{"head_dim": 64, "attn_scale": 0.125, "extras": ["capped logits"], "init": "uniform", "beta1": 0.95, "final_lr_fraction": 0.1, "doc_mask": false, "dataset": "wikipedia_en"}
Below are experts of layer 5 (counted from 0) of a mixture-of-experts language model. Rows are named router (the router's row for the expert), gate (a neuron's input weights, with its number), up (a neuron's input weights, with its number), down (a neuron's output weights, with its number) and show model dimensions 0-63. Each number is 128 + 32 x the weight over its row's rms, rounded and kept within 0 to 255. Numbers have three digits each.
After each expert's rows: "comes after" lists some tokens at least twice as common just before its tokens as in all text; "comes before" lists some tokens at least twice as common just after its tokens as in all text. This comes from a sample of Wikipedia text that the model never trained on. Tokens count by the router's weight.

# expert 63
router:084108140106106100138161089074147121100089103082125156149076164140101147108049106085093135120101119141131120096100183101159098151098183120153110124175158118163131171104073177163118143121160121
gate0:119148174099084103095114106131102100098142151118103197169170116123117136146148161120083072141114169161170140138110194096128168143091135164150183122143167070152141151117122058052088078101197091
up0:091120088154184187162144207136092162150123129160122091126122146082135152091078127161154179149148123062132120140216083153094112120097071140168086181099105158128096124117122106148129158167126126
down0:123167174160091085182208103151115131144173098143136180139176141097104160154172164144075080125149170156148090117150145101162116108163121080084145095072157122099135135137169101121127145131159167
gate1:097115139150144082163141128123126145101119114080154098149112164141077103132169149133110091104144076133130122154102080143119135129152105099194142192165096076126077121157093194115089131112134098
up1:100085139083092099171114140150157158076077075102094160180142106147112103135125147161141150094111110166147173173085149106137170118117117124156081154115121154101129196126103169108101112169160129
down1:190120132132091171127104078120151074129106128073202139161075121152087100138115163075176106192109135208147125080129179152120109200117138126081057112132171161126111138171130115147153127130179145
gate2:073126119135138134096098088120181161127129121073109146111169128124130141126095140215114125119121154136093114123097103063148142148091138170182111154178097079071107122090103161140095133170185106
up2:165131120096129146162181137090057116139118124144144120162092089139101107137186104050181080136088091116120213125135146140167142142194096113083107142073106180122116136157144115096117101155137112
down2:161110126118101116183078093128109147122066147145139094150124182119156110206150116212111220170138118154090149100096087141152129079171085159139130101109188105130167116124088159084134116125144149
gate3:148093107157149069111107091117181187125093125110091122192085090124113122099110180114072137101087129206162161123076143128118087177159110093148134128160164099121093143145105122128106107066186132
up3:077109121107128133161119096121097149117095110075113152108106108127176177105087148156122162092108082158173195186142100185125123084138147122156144141132154143142066131148198075103073088148165075
down3:175107143162163097174148123056143134040108123143111177223143140127124121090102154095121074131114130137062092138122155126124096144157147121174086155146134129182157179113085129180181172100130098
gate4:120068143165173095116203077139150189104102104105125110181087075197144138132111126116178154136129157140145127112103149107089131121164070135100158116150162162101179151077143156116104124186189127
up4:122116072103091151120126177130139105108156123174141124103152165130134127166208135134090168142130109129136123115126105151125140089090146114131079144031089148173090147092118089146149209117143134
down4:140083192131080108164074132073090172137161064087168180101185072132169110174118135096191146112116102123076140136117154133106118178127173131170128176159081136129152118108135102156144105072110127
gate5:157179085123124052134191100113075169135161104127157069138094118111104094158096125105104136087132102101098139071097154126134138140116110117171112219085126110198110145145128151142099162111111092
up5:089088159115100133204113119155097194137125119165103096139142120104070122073140130176135098146131120132125094172136186119136132131135147165114127163119115173131163189131155151194101127108110145
down5:168154115118134120129126118138120067135182146162141175036062150095077132115136137108096087084091131189146099157166152132127126116079136110118142098133132152056101068076104149159143152141152107
gate6:117147181163137131167136112104101141165104132116143185152090134139100137192048173129101154101114151141138150076148103199129121161107156163124152150122137127188139134092138131171136084125095099
up6:141076098074096081131130082122134114186102118126041108071172122156132112062188152126106103157173081095111107155115115123140120110114109112142106143174161151095103118144126103123141141131107168
down6:105122076107059090098124134116154169064150107116099066140117107144175142142092135137099139151149168111164139105138050105165132089176118134110131131127110103158182146089107154142108100153193176
gate7:132150132128077107129112178085116125143118115154138130149110107115095154132110161103086077075165156129120172129143136143165186137157178155148084126160137144136153102090152135145073057086109091
up7:122116075124107141176162136120151170104118112108163148144153107114130138100064140095125161094223124119187207142126127133098157111158129095162140136147114181167116107150195161170123101153068135
down7:097119149180142112078128093093150095064123146123062104183094143081103084127114158147112089127075111078091097144165156121093146107103165118143151115157160166113084089157181165102134109149157144
gate8:113093180135085119138125067093090185120145140062119111072145128158082129186048114147114098125132165169091096133088178131172088139081111168123081141153151093110147099138110137133156166134118121
up8:116105025086153109154185151153170110133193154123143101201084112173113121075169161175138156150158094101179140116181060107120161128183141100112114114088164158129137147118170145174105123165100126
down8:108141121146134136121127166103128145119089046115196127141149207103069138151174115122102122165129106172084163101107126176169206164105108148158136169103099111138120111090095102103065088087151126
gate9:122136131099173157127137164117108155139073079138117145097096055138095141095143139122138143119195184108083178123092107158114155209093166058143068139113088173098055139124131080158165143132150177
up9:129087093093102110094164092140062209149094114161058118108110079088104141087154107134110179092175177155131186140191115134153170158100188106132132140114085128092089115142130136137150160148112110
down9:091094091157137125107136194139140160081187099094252163085138161120176117183109100098181147086120108105189136123128125108098096162118103115095157132113155153139115086108153071170079103147090162
comes after: "–", "T", ". ", "O", "F", "| "
comes before: "| ", "|", "was ", "(", "is ", "/ "

# expert 23
router:138153139159104111101191142147096133150175143132203158160108131093189125142106111043144099157104110093145168068135142098161177136142110048143091154121081018178127134107092104133152163179117111
gate1:139135122106141144134125144159053136130088130107158085104111150090122083117069091064120095147173137130130078101124119084092114147167148094143160154128151152140138167125082027107146114139097099
up1:176107190134104115126118129075147155082146111119082169175148073102167143133170105158143144099140211145101081133150163170138156141127151101119108125199054149142155131170193127097123156130157146
down1:128075138142133124074135104085132171135135159131166100091085116136108078115152088106145105125133092135152135144090103133121102100149092152213139130096134082188167069186105122151111139126129148
gate2:104105066130094107108056137114070156147109106132082100145132099178117185150094127206113085035075109153113127105158104079138149122145118161150130088106078166187163125126127142080110161092125156
up2:118109110160146135114107121151079166131143143106072120165153180215134157096108129186122111082095131144129117095215095148165123182070103132107118112149112178168111140098143103115149143081105140
down2:159159151164090101132166098151126147144114090145131161140089187071116096161125094078127120202109128125135149155157154092148149083190034092139093108164104099121087137156098157106106168118127164
gate3:122143109161087160181115116109155133101144107132140138150131106148151119122106078121112181132111120131158099183116132148118159134168122126086091106112110145049146170154162113086112112029126149
up3:122145145116149087092146113149123075170131125078097108104072099132125156117118151124122077123177113102104163059151099077161105181091202149110173126167136101149144078125075119149123098211077116
down3:080136103187131106102164135155107103119137126158102117105148092096066112105152195149108148146111086209151121080149083161131133152133140193203121146036106139157134059075150168126129162135175118
gate4:137120100109195153129099127059107106108121128130153118100128157157145148103157081097074055141144140068091131133120147119176054163103104141100069102107192152168123154120172113081169118128132126
up4:129140148136156188136151113117139158138148184107137120115057173167149161087139060153107066121187097084101170119065149170148062143121105151133025163092199136159124145128157112079171102102174107
down4:142140148114174110148145074153146088094082192167099104088196084137111135121147125143145129103082135171113174087119194066131119120132169140146127113107172133084136138141080148135065153112146115
gate5:143119135108142129164091151105135182111120052148123184136103084112124094152133119127096093114084139089165101077147126203116156086128142119153135152130068103155132176081098098148203114112172108
up5:129115106096151151141149138104132076161159164062140096136150108112133166089113134155113146130159161188076146114114139068140052141162140097084086089127042138138117097153131134159131169098054160
down5:108154146081128108095161130135146161092166130167151149100133170129109100167145092144119087109117183080148101127103186195186120100109077102095199094124149147114114125080142177156168078106149149
gate6:112142115104167111099119148104104141159100091148143153117125137055108086172136069177100112108178085177110155087095197128103184119082152148139156140141097115182134091198146152086146188197134107
up6:133137068142189139076070142145085156086086092130204166138142109117172091174186159059100135117186157150184106141147144109148145144122090135152148139145134117172112078172112144148098137156084097
down6:137131091115140143160154073119117100116119153140175145144113120151079071074110037138120160142146061090110150169055145130165157075156056113112092106094100140125136140115110145123152097096142123
gate7:108077086172125091142130130147149196121095067156126151153115136177117181140139165145071131138167066168111083113090176142159132089067153094156100135100140105163134105114101081136160144194124122
up7:123090068174106079105084121124149174122082087163111148138108173183115174153130165170091113161142073149124089124088166149162140106084166123143111162111146089164147108149091090147116152188110152
down7:144137144153121155104182185106098084099106187131114130131132092054080144155164129111160080113092146071181146184122157163095155108091136142138107109179194129105097141173107197115167153108132165
gate8:081162085207056177148127099186133145115151166108139133134127139167171069168086093137127109130116139144167116096135155074163129127141201148158082051153095097136172088168124126123120159107095129
up8:150083098037146074125163123071166147116173111143116140182150100126058144129091120120082121114098132129095147127114129142101148063133116075100123131096108129160149110085133121103108104093164127
down8:166059160113114151067186121183110111148154146104141144072146170163131087129176147139133102133142162131109167184121126124132176143153131117134113124190138167098183143094100153107096117102123142
gate9:118159160129171139147184135104168182172108144090125142155141085068143140103087135117104077106147176073116161098152113118164161118134068097168125154135124098103129161142179077130118165141133103
up9:138135138137148146124204133102184145186087130083119152136138105080143140117118136097115066104128154069127164114147098105160161105128088084176139149142126132107139163160171088138100161133142089
down9:165129118149135113082122124111105106088107089123184131168172079137106188152127124131149136129133099130137134164103119076121112163116133166153107156116124125209145107085046092129144137156090109
gate10:095132168171120091149115162094137123180158124112129147097099078112145113155098132164149077091159164097111130069146146116126139174050126114123152133127103162106162106153113179073135190156151127
up10:171112171136136104139125152063140166168151163116150137158122086106128073106068103110150124082168138154144103089186104084092114144085119104164150113122105139112114090087118146054129145133189151
down10:187189104120144138154100153142144124098166141117175097151124137115145181106072213094101151094140119152162163132142178125115123074129114190129126127181173156096071096122125120130106125126105140
comes after: "201", "| ", "200", "202", "199", "198"
comes before: "–", ".", ", ", ")", ") ", "; "

# expert 34
router:075131147147174171107126122098146107186128145143117098168135130165119133141138137121149136154073143152169149175114177140083126101104194147136085093139110151146143165173095106157136107116134117
gate0:144164071104108153108088117104099155130201189101145113170166138181119053127112152134080178101103160173173157143131092166119188108140154130126082142154100162213154148078147140126160115125119164
up0:120140128132187196066133116087115131116148134091153073179151076139153117116100109145070123144107142147117105075143092127111202111118117128132123150092078056165177152085120130102204099167106161
down0:165106196164165161135114098166140111097111087142067138090123087138123129150148170091149114132175054105086115129142148127133140168160113093089159126105180143094096150160047130125205103177068077
gate1:117134137157132163113091137099150144143117096168108168144176152115143130150143153150110193143029198181115098151113106140116137111095086128126155108099117153137109150113168107135091176107115188
up1:154089144139181175096103081148120152038096095150148181153114107130081092168105142120120133111140097059140157170103144151080163154113105088128160109119058189119112110134113094121100145143126089
down1:136121110119134145159168099039096102145153124185116114194168094035096178104129116143087136114104086170141122142137114085119051141154080139168111092114109095099106202156174093115184147129162123
gate2:144165117120087120112160167104087121182136073106082085158205144156078112145093117116117138100150063125137168135096194066124122081110183138090168141132185148093135176169131068086099096101136107
up2:128104120103171071148126082137171081136113121164184064068042130138139123100145136138124093150071127071094111124120089135175106145133103107149114124124072114145142056139165177206139174161117112
down2:158116121145111168160104083120129188127190115136150159145134108170140125151107128079097118135141130108160075165130139150111086163155146140091169097054157145080124136139126084065065166148096164
gate3:119078116123101166149066123152151130171060101128129172126100125160118124104146104153181086105094054157106139103098152120103112136053116127103151086096174083076079124127122194110058102113107128
up3:134091112104115156113125127190154104205096206142153126067162116126119128137114097104157135087114130179108167128097109143102130099069122099189096085078162123079136160156167126124087064082108069
down3:093134125075112147067162123116099119092159082096119122164134174158128172114050150138121172120050117109173128135137121126141115096189159135158196106133137090175121111171080178087090187124159147
gate4:169134193153040175132064121145120112129109101081111146177162122097106051120184123159112127122070140168108167071141105134110162096148178101090120102138149124119108143124094098121123151107156067
up4:095154108140175144153149139102149100160128128182084188074122125144129167142144104148115129087135087097129144134190141129162129173143094150121152091149106122135160091194165136168093127159101169
down4:130092141155166094097128155050143106127071124095072088170124128123123077148149150136150099126129173142153101098058160119137151099126143091118165120114101089220164141052071118089181055121136112
gate5:138160148107162130091135235087154167121110135116137140152128124147136111078079166107148160105155102118134149167086095200147113094121132084051112122120154119157209186205124119130138057094094148
up5:104078116116137177080143138147086127066129121131141044224139094112133131110082101164086136146154185123110144116137143125179162072141136184160090140105160137155165113059140107149053127085117136
down5:170127147141170114099138155143159184168085092114090147141145124113134157109121159115209153085196143103092103115119127224109069145145168103149122102123141161126178123151093207138145081126098158
gate6:102075100117097172138114128119068221081100136139175129168152142162113090164131076124055107161100141159154141106124138144119169167140201063137107140175157119170129183189099180118113130127166148
up6:129145176119193126143118207151118114158127130187077102126109149091157139123147151167100101129121129152140152153152117096097156145102114160108158143065097159107180133122095163102123107164055095
down6:153119066158089120113126144191062126162104159115089120092130097185152101156089108228135152105156132145105171122153108100141224145139101124111154133110068153138099115103142069032112171107076148
gate7:169116070142119144137100156092093122111122120123117073118115097145149140100126117140105127163163155135172163123089177105108148056137142109095103090076111180215098182108128082147106070094143158
up7:098145140103156148150144125085115131113152128104156126157083124090131111135103135116090133153152129089126148073149096170127151129086098117139133102126124176144192112068125032112175090131209132
down7:158126214174140142117167128104127184178107098122176102139196143146147053139127116125201150139182149104187120137119090146121108090181166142052138138171130104122190125119117104115117145099074070
gate8:133107131170135151100079127105109115168106102157151126125177085131130099193143091084091106115074085157119091078083154120141083075107145113111145063120141104176091092133076147167077133104067088
up8:096136128124128133165163122155162198117204082107073150103119148165133167111155185115160159133185097148126126162103106112109114173200157126178142155151125134108167138144194093101130108141097132
down8:170124100098131153077162172143097085107138154144113132129158126168104106184133099172153137110148138106161142103116073191123125120154062192109183120009125175105110130108099186115130094096119130
gate9:121123175202156146087133149076118135163169090074186143146104152130094139126137125145121154115077147133088144093114102110083138058086136160151137091177088148128166136149136177097048162148159164
up9:111107173151143158111129181088103144132152117106131136127094150161118147159127176144161129112096161180079155100131076095100155071138112158179165143165145170148130145170085131099053185145169166
down9:167145112118114125124161074156138135126140119142202109144158180113156115107088119092147101126118122113152161117124157157171117153104182084164162140163120135110122157160081074112164121125100146
comes after: "| ", "$", "_", "*", "year", "}"
comes before: "| ", "|", " ", "\\", "{", "/ "

# expert 8
router:200088069150121169071083095133178112125132144067069127103162090109126184096137107112144116090152100144058127082080145156141139083166144166129150145150184153086152160169135145106130157160164092
gate0:187165076148079116093125107097134126120123184098099131137142163122128132139156194129133107082135160073036188110144131066084131112137087153079166154139105145113119109162120079097113125109101135
up0:174146078161091168116165090157169130140151104104126110146097118138124131117102235151152089058131128103105173132104109102121087129136132152074131127177090182128096115129076096115171115179107141
down0:065137124132145109116095110131090117120050146152197126159118193139166138049126099150156139106147170080171160151106147103044115099168161111110144108185165159120099098117156108134100122126100128
gate1:127084128187150120105121089117120162086177097075084142124190070128118106093157106148100110179155100151074115128064093117102101119217174138116097126161155089087128110121178173138104121091160101
up1:105137141138110154090104126189126096173106170135161127173122124159203080089153169109161102081118107180130163209187092146165155151078152104103100118135151137135156101165108090112074138166116215
down1:135138159084128126131132187130148146060147129047140112158155136124127059144120083116090120159172127112116111135177155074140156136185142102094136127095077156184155159150227134103173098106135111
gate2:219152163123081094084095088057141118173115155160139153067109146114180183170141118128145143142118090130104121083127156130151153144077094134057112185131137117139121136152129142090083105173105089
up2:087080103141136123178131085134165187107170077155089091196140130142083083103125159179150094153149168130141100157131102137113078110146122165184142075159097097105088146118123144137148186111126134
down2:123123140148098138112099158118148142103147159078106159135173074147153135154125092086150125142119104145137204074159078141125155077151181090181130109093148149140135111175116146140092113091144156
gate3:123155132140149149158161180079132128090188134102094131112129126155012115168102094169093134084118156102154135085125105140132138086135191159150149136153180110110110092162098173122114127085159101
up3:083141217056088182179112112132108150161161147109119160108141107072105117099135071101102136111126142156136108076095191104127076146106107120102117128116131134021084139129145119195154118107154119
down3:147093081125151083119102122092111137154126169126076127107210027105144122109107096158220113105119109144104185184099068118158152137167141174143099119119092156069161142084119083135127108119129149
gate4:178136117160158088153110123158207089109145152123150149109203146189133150160101132125115112152133143172158156105129092134062115179122185120079096127126130139110150086124159127100118156139101131
up4:129142079140119069134106120123168119081104178109144130088146135175125182191092102123123139093119142156143134132093097133148114112137122101117120038132149180124145169129163114076157136120127111
down4:071152156087112138078110125130162128153178137119141117103126114081094140127144103116133104129148128039085138182163092161128160093168115096115134156118117113096111128121115092116079097171131106
gate5:126148116207149147153145150081132137172133142119141095124104187117137147147149137097073100084128140105164129101106120111110134134151120111178187139128128098175118109117076098138198080139123145
up5:075115125192153164119144132106117183126148134117106183113129141075114168136157079136174095106108147142147140123094135170135137104151161172166148105139090093150140119068089118167125053141150098
down5:071131115094121154149104090141175108123136092156162126119091101118118147074134126115151089079118035155145111185165091123088164103128152103092115086160189146139117090130097102143133182091114102
gate6:121101155128145111090151161167121134100147130075078119099180079121128118139156127119144117062179104135104153134158080105098110085172130155112130187104094144094148121141128097134224140110112128
up6:120114134127144145169134114093115170129126094188174185178129112118144149101159113176185088127086159094131144107095193132085096176120112117201146156094148099117147155117165105139072086104152051
down6:171130124113187169143105128156111093182131133170161110152173119160117075145147145174092119137175108172116113096111136124124153150131079083077108129178103136106134116179067146122117109120167120
gate7:140147188099085139135179085112109073140162150165099140098184122088200160148109156111156085127121185120119133150121060133126180132103150111090170119123110131103088138145104137103122143088139115
up7:140118078163122154126147129145134149081146136148116135089120123115192136139116164134115148143160125161071165127100119138112150188131131117140166112151132127121121134176103121118172202086101167
down7:070129141097167129075195115118111164119179101139114104143089138107102121125175094097131127109104119102097145069141136071108112103098121196163127141113098120153160094152096139183161103110110143
gate8:124126179118155124132126121171174111187132119095084144082097118133064128118163121196108069121189100147092125083150109074173138188150154130113109140073129127178124165081116139121155146136099140
up8:140084114145099159130124131063146156135145070136127127142138107240126135154161113113153158091133146093174070142146141148138139097146081127139076144120074126134152170118177183106139137141124144
down8:198089059145127200090169128146081141153163084142114159138118204143148137141149151128144161125142115129120109164138141118102089128147154083119104098071153151098070125132110127065151128098152078
gate9:169047104105128150113099106146106119138108113151120122198129123135120153132146143111064078157121124191105185099164167135095134100166104118061155106097101082081147144143202109170056126165095105
up9:118165121116104116159142149166166127125123125105148108120112104131076115115108157146179202130132095072119064090078081110169108130071085123126114139165149119124114171101104160123184109088142173
down9:140161038122077116142167155180181185142090106119159171159132143198120143115126085152085095134178144148060113141090092149135108175111128145099105097079122139107110095117182154164136103155097100
comes after: "| ", "f", "k", "th", "d", "m"
comes before: "of ", "and ", "| ", "in ", "to ", "|"

# expert 0
router:159138137170116115112138108164146141092116172147166054143083155131119143158126115060109079132095116146159145155112193080083178173162111140135092195187127056089145122161120113176098163105134174
gate1:117080162148077110079125106161137122105094138164188091121104095162102077146054162163119106111140122136132169117150111077123104130173156159122154155153114080172100126154089174184126139097107112
up1:093166075058208123116137142151122081168162139170100153127135116075116147092165108140129133125128140059135110174088098138215139093133142111154113117113143143090140107114127084138107192116147090
down1:092130134186162113143172136188124144163129124136086181112108131118181100184173108083151110166137163139115170086159144090061114192082188125142134115102161178086087123136108149130195112093128127
gate2:129088158140146166125085096163065161133108142127195118117101201129127160115115181113122086115093141139165166119103110127104100058094093163121136099123079097145159138165201136073136125111177102
up2:095094085150180111136101098117110127131069170137157120145123179124168188089132186117139130112105084135161147063111109150067143091141066147149111131106123114158158144184129134112091117106159100
down2:092087137156071085142182125185140095155093186129124156120078103123146096137097080160062071105146064129136151143190078146172155186143100151104154135169178113156131160112167097180122113152077095
gate3:138103198156094108160067111124120097147106071093167075158114176125098082100142110110051124144109111141169129111141142143137130134118111146118164104111153093115110121160101112124230110156138131
up3:131112170175133131095041059140089121145115073117146146168121234129074095097133094138109146135126121130155141103120146142093095101125119086146120151090109135097060129107082124123161091164127124
down3:125135144137097099105149150150134188071134114224112192118155119135129133123123193131100130105137126140081113176150078187142129166133112184144129122062172054120130128131139168104107091103100122
gate4:128160090171136151066062171144106151125145139176122083084174131099097119150135125101139130144114172142111147162157167118109066132172205131140160105174089058110149118124105099099131128162103144
up4:108087154099112130133189112105190131133136125102149150147074094163146127109109166128119109096151041103157117119098094130143189110128103067106114087091201186132132176137144155145125108165133146
down4:074142153101136187165073130164112141184126166092106138171148065129169094126192149132160133151147126154130146156163111211113144168130152164113141129069083124177088109112121174065103134137152101
gate5:080153145146119097091164060186152199180128109125114106138112156153121137120102142075127112131124106088132129116120114116109093129119160145161188157170209128117104109152122139071096155138161165
up5:153152141133165105104133051155153173168149086128095112092135142146158156098133116085156107172101088110143150095136120067141097123156107112157207132092171140124068126131094068100102157165167169
down5:173105160111117182167113170134102114068153169179108130157140136040098086137184151167145110138087144171190152073147182166197155142122100141181092145168169132111154154115145157177187139127134161
gate6:160148102140160127120089145125163139090138161095156118175140122224129099146140107152143121198109167077111137124102108204129071148117109176127179059136124125110080143097106143100063135110103205
up6:148160148166133147110153162115167160123114155068142093127160157165155125114118098136147085117130113083133170176135090182154122200162108178144154150122171149077160161161124167076094112149131096
down6:159108089131168095165161150142132152106152034106134121120149102166151156139153123154088128141113158141155132161110154173124176205134105143100171145137150073083095106117103115138053134132073124
gate7:172166116157129181105141111140125166164147107167162140105188140161099158039086147137101160087147169114151086080100108136086170187117103110114117118100111122183175128074189149163158107145134142
up7:160150112115185158160166134140090161102153121209162134110151113172084118072111110116090142068145139109186079096133139112076139177169163133132123114112082138188154172077165142164167129120173157
down7:109124101106152125081133128059109175124107129098132141110113157160111081123141133227125167135129070138126157099097188124130072126123153082150108073116106129130101148128137127107125188154120098
gate8:131140126157136131147203153153147193098121134137090160094087137136125132152134201164114129097140082140125123106107099077125128123114123108138121167145147135102122085125142137042125074153131164
up8:110114175064169124124094107116116076150102192143098136118133117150083111188086080066092131122205170091189134113143149099110100139124162137130139075096094119121159121129123107180154147087124103
down8:160127148126074177116138091076164156110111106158071125093114123200131103176123107112087087124126133120113100150126078122122116166152136184114117121083123157113122170121129115115062140126117115
gate9:119131118062196136107164106150138138084083182120108111148131132173166063135103161112056070145131101101162159174069134121181133157153120139121130113160143104099120136143133139122126141106149133
up9:123110099094188187143157131155030143061127171141094095152168167188116133123112130129085151158130099131135138164134167143102144130182105154147142138180148132081128106123140159086114134058169144
down9:119131106162115095178100150084150089108130109109153158145126088068136145102098150151156151153140151171130182151165127120127153096161122191154115086187164041121155173070082135134159153166120110
gate10:100127207160160123182144112139137127124156164130126094125130188137122162172088079099121113094148196147165122052115065115111090132146153188122167127152076079107153171169119137151105138091105107
up10:085100124102175104096127128116104128153108182115130155180145106063097071093107107126143077121138054101122110147150150127166114128092121116136120087117093150097095082108175133100124182144109174
down10:171152152177125090145096177134176117134169052171111166146105117080051095129130173116103171184126130179124117156140145149119086145196117122076182099124096105169086128145179126128128103166108078
comes after: "| ", ",", ".", "; ", "–", "("
comes before: "–", ".", "0", "5", ",", "4"

# expert 43
router:138172088115176142154170122140144106107133090139172149158158146142155176104114137145135052146088117117116138138136190132116102132139107174139104110168146093127150158155053083164174166125112162
gate10:082115104099111134115123143180106196117094140131167103138157088110089137160128107127134052097128151123130086108144117138131159104167117150096218102123089103069071098107082158169153177120137157
up10:185115136123101151113139119173122089158175159148090098130075124143182059133090113098120166165131108126091171110091095155148126146155099077155073139100127147110135072113099158040169073106101128
down10:117077103119136140155150146137171122133085107084153099141100122116144099142130033047094110163084086153124151120104196107096146083106131166144144109155154156102131156105106106118138108096196127
gate11:107124111159108133137126063142105064131163169118128184141136099201188118190117119145111115129100124131149185078123095151102097096067083102120141093082136120121133122100141110137142146092091170
up11:107134125117155104112131153119097076088083120079180042118130166080112088123142138116194115072147130140167169141110201102150073070141124123094090089145125088135116125117149124124144097117136165
down11:137092164080079148116106169143103147167106121089110075104122108145086168139133150122139132163112085143079110141097076175125117083134134094144147168122081128152114074100177137130192148117150169
gate12:083199161171121064136121101173146109131165085091168169159123118109180101179187176142116130085146124122116137108136120140144149079165113119109158149156141088137123145111067108077148081147155123
up12:132040126129115205144150115111095153104076098137106082110141123103075112086118066127105138141123126125109160119147123059092108104147094135123133078140144123105102115157175154173108151132085157
down12:165150177112125068135157113139158138133116107115205061063138125073126123164129122100085142199130123079080134180151134130125109112166122200120148126143121092170094137127153179122114141093157128
gate13:088125150168138098138183156145109107087096175084165142120132114128184120175118079134091085100165156136061103092151151185072122113108205130097158069130171158127170132118066148157134122123116120
up13:154192208133099103103067137177189093157157108108122089159137101118089155081121199145156191130106120147129182105083161111180172124126117135139062103117081146085108165120110084137092149110156105
down13:108140082184113108142137127162161090143123095114113087105097184140055143130051122140136101149112096120120135144129141150098136121161142145119227099155144185095178155143121136151069116084097146
gate14:134145174167151066144115142163139113102136158078151081129141155140080097193169153145080122145118153123164108125098151215111065078180164183077088089202106080127101137182082091109139133129186137
up14:099111093091140150135120147084087192156105158141115152186158112125153159127130159130156114100194148127085156182116162104105147109099052071162129097122119181119112128073175149120146077101063125
down14:103093174135175121115172066149108114146137138119113131113113080175117112156149144130163098146118149123130102157088086124155096096114221180105096095164113141150140178142159185138093175089094111
gate15:130197120166115227109087096142120105151131104071126086148136115139103153162104119117064085143134100141112131181074117125108140132122091113115111114141120104090114126209122105161140108119099199
up15:106074135114132069146115176081100115085132134175174143086096151138152100105152130075173180137121137121140119090196138138150111152098136138112177147138136176159158159103139142067134113112162060
down15:119103120082118180077083144147112153207118179159186085069139107134117131099111083177093148146178132161095135104104154088172159129104088118181112101152150173140153100136217094118112134063098137
gate16:152129104080149119105171115147181150156122127156111095189118080112112131129109139093154145110140174102068102166012122151173121090109132150139126078120153192106110151087161085096150134189119089
up16:167132166145129132187179079124146172120141100075128074116183141125127177154164124110089169175084151129152090183150161111111169102088123163124138138143100084119120132096135131092135164148108103
down16:152148101180192083144142131146110072094087088175098150122071155100192138151162111174158085141112083134135112125154169112154079148104080086137135150078198125158112130143101139132114089202086172
gate17:183111141096123063142107149204174108112140124096077102038109095126128183165137140109131163155152144129121171120091153146144149157127064158108142135134144114096143131158126139131110152091099124
up17:043181150139155157110119136081069154140100142174164121184158201173145075134090121146133070123122110164140112131143134135125124110103182086108117119117113134124140083087128155125133114117159123
down17:150106114117120149120128136102091140100170096090140156112134142113102106142164137103126057194167097135165119145078074137156170110106147111139128131145122127154126097086186138059127102107139155
gate18:114131110182130134131128104094115117122154095087138109103051133112169138156140129157114109176099134143102157114103113104154136108142073151062114069178151079171129138094119083119175159116134120
up18:119125138098140128178093141138163100133101156139105132158193157115131040074122122124167123124163132153122065135120116116153078143081152096162109213068156097111138089140090175159122167128165106
down18:156136153197122123152133121126068120143123131087132109082111086151126122120097144126164070119127092116095118162108110146152181071142197109100102166168203144136217213102090125130105155140195092
gate19:179106117087120158134126158168157109104102138096139149162129112195095129110093167137154061100080216121146115115145167195123096096135102166093106125098086151128136138092144087108139135166161157
up19:164128145153103132135185140156139093097095108125122149160114141182103100122089183144165083134100208084177147109123128201137111120090115152103090154106136125137133147057117109106147106073161115
down19:108121198142117122102110043105163085139125148167154091094137151154112090154081078063086141121131085168173084149131146114148127143177170143112118054145089138140174086135150099165197104147152169
comes after: "1", "2", "0", "3", "8", "4"
comes before: "\n\n", "\n", "8", "5", "0", "4"